From a checkpoint of a small mixture-of-experts model trained on Wikipedia: a variant of SOAP for the experts.
Below are experts of layer 2 (counted from 0) of a mixture-of-experts language model. Rows are named router (the router's row for the expert), down (a neuron's output weights, with its number) and show model dimensions 0-159. Each number is 128 + 24 x the weight over its row's rms, rounded and kept within 0 to 255.
Before each expert's rows: "comes before" lists some tokens at least twice as common just after its tokens as in all text. This comes from a sample of Wikipedia text that the model never trained on. Tokens count by the router's weight.

# expert 15
comes before: ")", " |", "L", "T", "O", "P"
router [133 127 134 126 133 135 141 113 100 131  89 135 163 177 135 117 123 124 120 112 145 119 140 132 133 150 123  95  89 136 156 149  83 110  84 129 136 119 117 116 124 109 144 140  85 186 133 134 103 120  83 160 107 153  85  79 129 180 149 131  77 122 148 119  86 132  84 142  98  71 132 108  99 141 184 110 100 128 137 157 115 151 175 131 113 130 123 163 106 144 146 108  64 114 122 104 119 136 112 105 116 115 116 143 150 130 143 136 153 160 127 137 135  76 170 133 105 135 128  76 156 123 119 152 144 144 161 146 119 133 137 109 164 161 158 145 122  97  98 124  88 120 101 136 131 130 125 141 127 137 132 146 143 144 124 182 132 143 144 147]
down0 [140 169  89 131 137 110  78 162 147 144 120 116 129 156 129 103 152 120 115 111 156 170 144 132 122 114 164 120 166 115 134 130  96 113 131 121 127 129  98 154 165 107 137  84 133 121 126 132 112  94  98 116 102 164 138 140 138 115 166 152 167 112 152 135 106 156 154 154 110 151 123  94 151 158 121 109 146 118 104 135 116  99  98  79 109 133 125 121 105 139 115 142 149  93 130 125 174 135 124 115  79 139 115 149 117  98 137 144 182 145 122 152 119 203 116 158 207 112  87 135 129 133 119 145  69 137 153 137 123 133 135 149 131 163 129 157 101 180 136  90 157  99 121 163 124 128 130 128 140 145 155 101 132 112 112 148 112 139 144 131]
down1 [153 131 121  95  76 148 131 122 128 117 145 142 154 114  98 147 141 152 142 122 142  83 134 122 122 142 134 181 132 106 145 179 109 151 129 158 139 152 132 142  95 135 108 169 162 176 100 122 138 112 178 106 129  98 131 114 132  93 145 110  61  91 119 103 116 113 162 159 146 161 131 134 132 133 138 148 132 164 163 125  90 143 128  81 147 123 133 120  93 127 126  82 175 187 103 140 107  79 155 121 127  96 116 114 112 110 107 115 172 111 124 134 128 148 119 128  78 120 113 160 118 103  78 151 120 111 169 139 145 152 124 103 132 126 108 101 150 146  88 131 151 102 130 106 143 137 152  87 108 128 119 139 125 110  95 107 121 126 123 122]
down2 [170  59 118 131 154 151 133 113  95 157 150  93 111 155 111  97 125 129 179 109  97  96 103 128 106 119 125 147 101 104 130 115 149 165 147  76 121  98 170 126 167 165 107 130 118 121 126 144 144 114 167 162 112 109 135 132  83 150 139 156 114 112  87 102 155 166 166 163 146 147 136 123  99 140 138 136 156 134 137 171 111 123 107 124 164 131  81 136 140 110 105 142 138 160 107 124 130 128 137 152 112 160 137 125 125  78 191 102 153 150 121 138 128 138  92 107 134 136 169 129 137 124 124 146 162 120 131 160 155 132 112 139 138 123 148 144 156 152  93  99 107 176 134 143 116 129 146 101 148 145  99 145 106 111 103 114 134 113  85 117]
down3 [144 122 127 142 115 139  97 107 117 165 139 110 137 142 116 159 146  88 101 140 127 107 152 150 103 131  95 165 129 106 115 142 149 131 109 142 117 118 118  88 136  78 125 129 147 149 142 115 146 114 156 100  97 142 144 132 124  98 114 109 110 132 102  92 142 136 132 138 135 150  92 149 134  97 112 128 138 186 180  84 151 112 110 161 108 116 145 123 136 118 155 182  99 127 116 119 114 139 100 177 120  87 128 117 100 134 141 109  94  84 165 143 100 145 133 141 119 143 156 136 146  74 158 146 116 184 139 118 112 146 120 127  90  83 112 114 138 135 185 119 127 140 109 158  69  87 154  96 107 161 153 135 121 182 123 122 120 113 161 128]
down4 [131  93 142 143 153 122 152 121 145 121 141 159 146 155 111 190 133 114 127 140 133  98 114 116 154 129 142  98 120 141 170 119 104 109 132 108 168 106 196 109 122 126 131 131 156 118 130 153 142 146 118 155 120 111 152  88  93 152 119 151 110 171 178 135  72 119  93 123 111 106 125 141  88 106 160 139 121 118 146 137 146 120  76 104 120 129 134 116 145 147 146 106  68 137 148 144 107 130 139 118 102 104 143 139  76  89 145 129 144 128 179 183 133 134 134 122 101 114 197 145 161 149 118 143 118 147 112 124 138 111 169 115 146 105  98 118 126 152 147 132 151 133 138  83 138 148  88 149 102 124 114 191 143 134 132 105 128 119 132 136]
down5 [119 154 117 130  96 137 122 118 131 133 127 111 127 113 108 101 147 101 147 145 184 151 126 151 152 103 107 129 121 130 135 142 115 158 154 112 135 124 145  98 125 134 111 145 185 146 139 117 148  95 175 137 157  92 132 148 167 110 125 109 167 121 117 105 107 126 163  98 193 109 150 175 157 127 146  95 104 105 116 119  87 121 157  97 128 110 152 161  95 145 120 133 157 173  84 117 125 139 124 156 121 169 111 132 132 151 147 148 145 141 140 107 104 155 114 182 133 141 126 118 102 117 107 138 125 120 122 139 189 132  80 136 177 136 135 136 129 147 182 149 130 132 119 103  98 112 105 138 154 140 100  97 186 175 146 100 138 109 148 134]
down6 [153 138 111 123 104 149 124 146 109 130 149 128 125 155 142 148 112 140 118 140 114 110 150 101  81 107 171 153 118 163  95 154 147 124 134 156 125 144 148 137 110  98 127  66 161 137  88 111 142 108  84 114 127 125 120 152 153 126  70 188 137 120 140 142 114 108 101 163 121 117 139 130 132  89 134  83  73 141 145 115 140 123 103  90 142 115 138 162 104  61 135  91 152  91  95  88  79 109 116 138 151 112 117 130 102 134 130 153 119 116 134 128  93 159 167 131 154 167 108 123 175 135 175 105 154 123 156 146 123 110 108 148 125 108  97 118  97 136  96 140 141 117 145 161 118 157 111 163 138 115 137 102 126 131 118 119 138  92 140 133]
down7 [100 107 173 129 118 205 121  98 119 143 146  84 124 139 107 132 143 129 141 112 133 120 132 138 144 133 117 149 159 102 161 145 116  88 166 118  91 148 143 129 140 152 132 117 127 186 120 131 148  90 129 103 123 166 158 151  79 126 158 124 133 114 114 125 136 161 134 144 125  77 140  94 103 114  94 144 123 120 158 116  80 137 126 125 122 140 137 120 129 161 108 117 161 136 109  97 118  89 125  99 134 138 129 116  93 138 125  90  77 116 104 177  93 143 107 148 104 126 118 128 119 113 164 148 131 155  57 118 153 128 145 128 119 151 112 111  72 131  92 130 103 111 118 114 139 103 182  84 131 154 105 123 141 120 153 153 138 148  96 123]
down8 [155 102 116  77 127 138  85 175 154 140 100 149 110 136 134 148 137 128 130 143 108  61 131  73  90 150 122 122 132  91 125 142 158  98 147 186 138 102 158 163  93 111 109 152 136 131  97 174 150 115 106 119  99 138 146 147  91 138 116 115 138 110 149 109 111 106  93 109 105 145 112 134 167 153 175 110 123  72 122 137  99 127 107 123 103 117 149 120 132 155 132 144 123 138 116 161 131 122 150  95  93 106 124  94 122 101 137  94 108 123 150 135 148 125  93  99 154 158 175 160 130 150 138 160 114 112 121 113 102 117 170 105  72 122 130 130 118 108 117 112  96 107 142 143 112 150 129 132 116 154 100 151 156  94 143 162 151 125 136 112]
down9 [113 152 117 119 129 100 179 124 123 134 122 139 155 110 117  85 107 175 131 147  92 106  98 115 109 137 121 148  86 130  96 104 110 103 116 148 100 153 152 102  91 140 144 127  65 115 110 147 157 140 123 130 168 110 109 112 134 124  83  84 108 175 113 125 164 105 138 154 160 130 162 138 140 129 157 136 147 109 100 137 108 106 126 171 111 141 140 179 156 130  92 140  96 123 131 159 126 106 124 134 155 107 124 139 120 102  71 125 139  99 133 164 130 115 109 108 123 112 107 162 118 101 184 122 112 160 172 133 104 135 145 130 145 126 113 121 154  73 105 134 151 136 181 120 126 123 126  89  98 104 112 109 110 138  96 104 102 152 135 160]
down10 [174 163 106 165 118  97  92 120 102 108 158 136 104 133 150 147 137 124 123 133 102 144 136 115 132 184 132  97 134 145 157 156  86 119 106 132 132  98 125 105 105 119 152 160  85 143 164 146 164  88 134 117 185 106  91 117 154 139 119 164 116  73 158 117 107 143 112 156 140 105 129  60 142 128 121 107 131 135  96 112  89 118 148 109 154  85  85 128 186 121 131 114 144 138 142 177 111 120 124 135 122 123 113 127 104  89 145 145 141 118 127  86 133 118 133  97 150 154 132  84 128 149 120 135 143 122 138 105 139 115 118 147 173 146  97 143 141 139 121 135 159 141 151 138 137 113 113 118  92 150 145  76 133 125 183 118 111 147 125 128]
down11 [139 143 105 120 120  92 107 119 153 125 146 145 168 134 134 127 126 170 148  96 128  62 105 114 124 116  54 121 108 150 130 119 128 123 108 109  72 153 153 158 119 110 134  99 126 127 151 159 103 134 119 148 150 172 139 151 104 183 164 139 105 117 142 145 114 165 145 107  86 143 141 118 110 163 165 142  83 112 125 157 115 169 123 129 121 121 147 105 148  96  98 139 127 131 114 100  98  82 115 121 128  98 146 142 140 121 153 118 128 149 165 175 113  95 109 138 122 167 128 122 152 119 113 153 146 147 176 115 106  96  93 120 122 156 118 116 116 123 122  96 133 114 159 167  92 178 147  76 131 126 132 118 158 134 117 134 152 134 136  94]
down12 [156 160 175 122 100 127 158 105 109 103 104 118 114 111 108 155 109 114 147 116 174 142 138  96  70  96 130 114 155 158 121 149 133 144  94 155 123 119 148 132 135 128 165 155  88 131 126  98  61 143  98 129  86 139 118 151 121 152 109 129 123 121 138  98 115 113 117 110 138 145 121 131  99 112 148 179 109  86 143 143 120 158 116  97 136 153 127  87 127  99 162 126 116 144 172 131 128 112 118 139 147 113 143 152 102 122 142 159 102 133 149 108 170 131  97 135  75 149 168 141 111 142 146  81 111 100 106 135 129 105 127 127 102 102 142 113 140 129 100 131  77 137 143  78 144 137 146 141 124 109 181 123  91  73 136 122  89 145 150 126]
down13 [151 133 143 144  80 150 112 100 133 113  91 113 151 139 139 163 137 131 160  86 107 118 140 138 118 127 152 136 130 149 126 108 170 110 109 143 144 133 125 170 141 107 148 108 110 146  46 156 126 159 112 134 107 146 132 149 130 149  83  79 127 164  94 153 129 129 103 119 106 151  89 121 143 100 148 174  91 145 140 147 151  79 137 119 122 106 158 115 130  90 116 117 177 134 134 125 153 135 125 177 133 136 107 162 167 124 105 102 100 130  80 129 161 130 135 123 113  96 157 114  68  77 142 162 142 102  95 127  91 111  90 135 130 108 144 139 116 108  92 131 105 111 106 124 117 122 114  86 124 120 117 151  96 149 113 124 119 112 128 124]
down14 [109  89 151 127 157 133 148 125 136 100 133 140 104 124 164 137 110 138 105 136 125 155 133 146 170  99 108 120 130 192 152 127 128 111 147 117 157 136 150 109 112 115 129 126 133 101 107 123 129 163 144  98 162 110 132  94 100 141 159 143 161 120 172 141 114 120 120  81  92 178 135 120 129 120 141 137 131 107  88  98 110 109 133 116  99 118 107 116 104 130 170 140 134  75 133 131 151  86 100 109 142  94  83 101  87 107 126 131 110 154 154 112 142 125 134 116 136 115  96 137 129 143  99  86 142 149 126 144 151 144  79 161 114 148 118 114 114  88 119  97  77 144 130  88 170 137 121  86  89  88 152 120 144 101 159 137 172 114  80 132]
down15 [ 76 114 163 142 148 142 140 150 161 131 172 165 156 127 174 116 129 151 111 119 106 126 126 129 108 105 130 154 129 139 149 131 131 112 128  93 142 152  83 128 111 126 106 116 109 118 126 156 165 133 124 153 147  99 146 138  96 148 122 166  98 188 163 135 119 116 145  95 142 142 143  90 149 139 141 107 128 171 120 149 125 145 146 146  99 128 141 167 157 100 133 106  76 117  75  92 131 140  83 102 150 112 151 172 121 136 138 132 127 127 184 133  96 131 131 110 137 186 124 112 131 159 141 130 122 156 147 122 132 149 166 126 105 158 154 179 136 148 136 177 135 128 118 114 116 186 148 128  92  98 138 137 166 141 116  99 142 113 100 143]
down16 [150 139 161 106 135 109 133  89 113 153 164 118 132 153  67 115 129 122 119 141 150 114 106 129 153 131  79 141 134  93 111 211 176 170 156 151 152 115 147  91 112 166 136 161 122 118 120 142  92 142 122 103 117 133 146  97 109 147 148 109 140 104 116 101 133 148 155 112  83  94 161 107 103 122 170 169 120 115 129  98 144 100 130 104 138 125 184 138  95 122 161 167 103 130 124 133 141 146 107 139 124 110 140 110  74 144 118  99 117 182 153 111 124 101 116 154 114 125 115 126 136 118  96 117 124 129 151 101 161 130 117 140 111 140 142  80 145 115 156 144 135 138  98 109 136 137  79 113 135 108 153 151 138 159 158 128 147 133 150 159]
down17 [167 138 155 123 100 165 124 124 142  91 139 126 100 147 133 100 146 136 131 157 126 143 106 154 126 110  95 142 130  87 108 127 160 105 123 109 141 124  92 164 149 114 162 143 142 135 134  99 124  75  84 105 105 124 119 145 122 131 128  93 122  99 118 120  90 122  85 143 144 139 139  76 130 155 151 106 144  99 131 168  99 137 115 102  91 124  91  89  97  91 150 111 160 149 134 155 177 164 111 144  92 165  82 154 142 127  83 127 105 115 149 157 136 142  69 109 140 147 162 141 109  99 151 170 119 127 117 166 102 130 114 112  94 148 114 115 160 122 127 150 110 134 100 130 144 122 155 141 152  96 118 171 135 137 141 143 172 139 150 110]
down18 [139 117 151 120 104 136 136 117 106 113 108 138 133 142 141 138  97 147 101 124 140 157  93 147 141 128 114 133 120 139 159 129 179 127 117 131 152 106  83 153 103 131 115 130 145 134 128 159  96 131 139 150 126 115 102 174 148 162 115 106 107 151 111 107 106 127 120 151 108 142 121 165 123 150 163 135 166 123 154  77 127 143 110 136 117 120 187 128  99 155 107 145  99 128 163 153 105 157 142  58 165 107 147  90 116 122 151 165 155 101  93 141 152 161  93  89 124 141 119 121 171  89 143 112 113 107 169 141  86 136 153 145 113 138 148 107 165 105 120 139 148 151 126 141 127 121  94  69 130  78 155 139 103 145 140 107 114  77 114 157]
down19 [126 122 109 147 143 146 122 104 163 101 125  48 118 151 118 111 127 121 140 155 132  64 128 140 124 140 154  85  93 101 135 154 100 109 137 153 166 133 112  85 125 153  95 101 141 121 115 152 135 121 116 147 149 145 128 107  98 113 110 125 106 147 141  99 118 165 141 203 144 112 156 127 133 207 103 141 116 143 109 135 143 134 117 138 187 110 118 104 123 119  98 143 106 120 167 186 165 111  94 134 138 172 109 127 126 120 110 179 148 119 153 142 108 112 107 120 133  77 162 109 120 110 118 142 112 125 145 112 146 136 107 157 163 135 101 154 126 131 106 112 133 156 145 143 152  88 125  98 112 138 132 140 118 143 130 104 134 120  97 116]
down20 [151 150 127 153  88 122 132 144  90 123 108 101 141 115 171 112 151 147 179 156 128 121 121 146 137 117 111 100 118 116 120 141 134 121 100 118 113 155 151  95 115 150 157 128 154 138 141 119 164  81 117  99 105 154 113 159 149 154 138 138  99 118 187  95 141 169 149 137 177 105 127 134 161 142  97 102 124 149  77 100 124 113 143 102 144  93 153 123 146 120 109 139 172 141 112 104 109 131 119 118 141 107 117 153 142 112 156 101  78 136 151  98 112 139 136 102 121 115 122  99 102  95  87 163 161 148 132 142 156 121 119 135 126 176 102 125 132  90 123 178 116 140 136 111 166 146 160  59  83 137 123 118 133 150 107 142  94 160 140 134]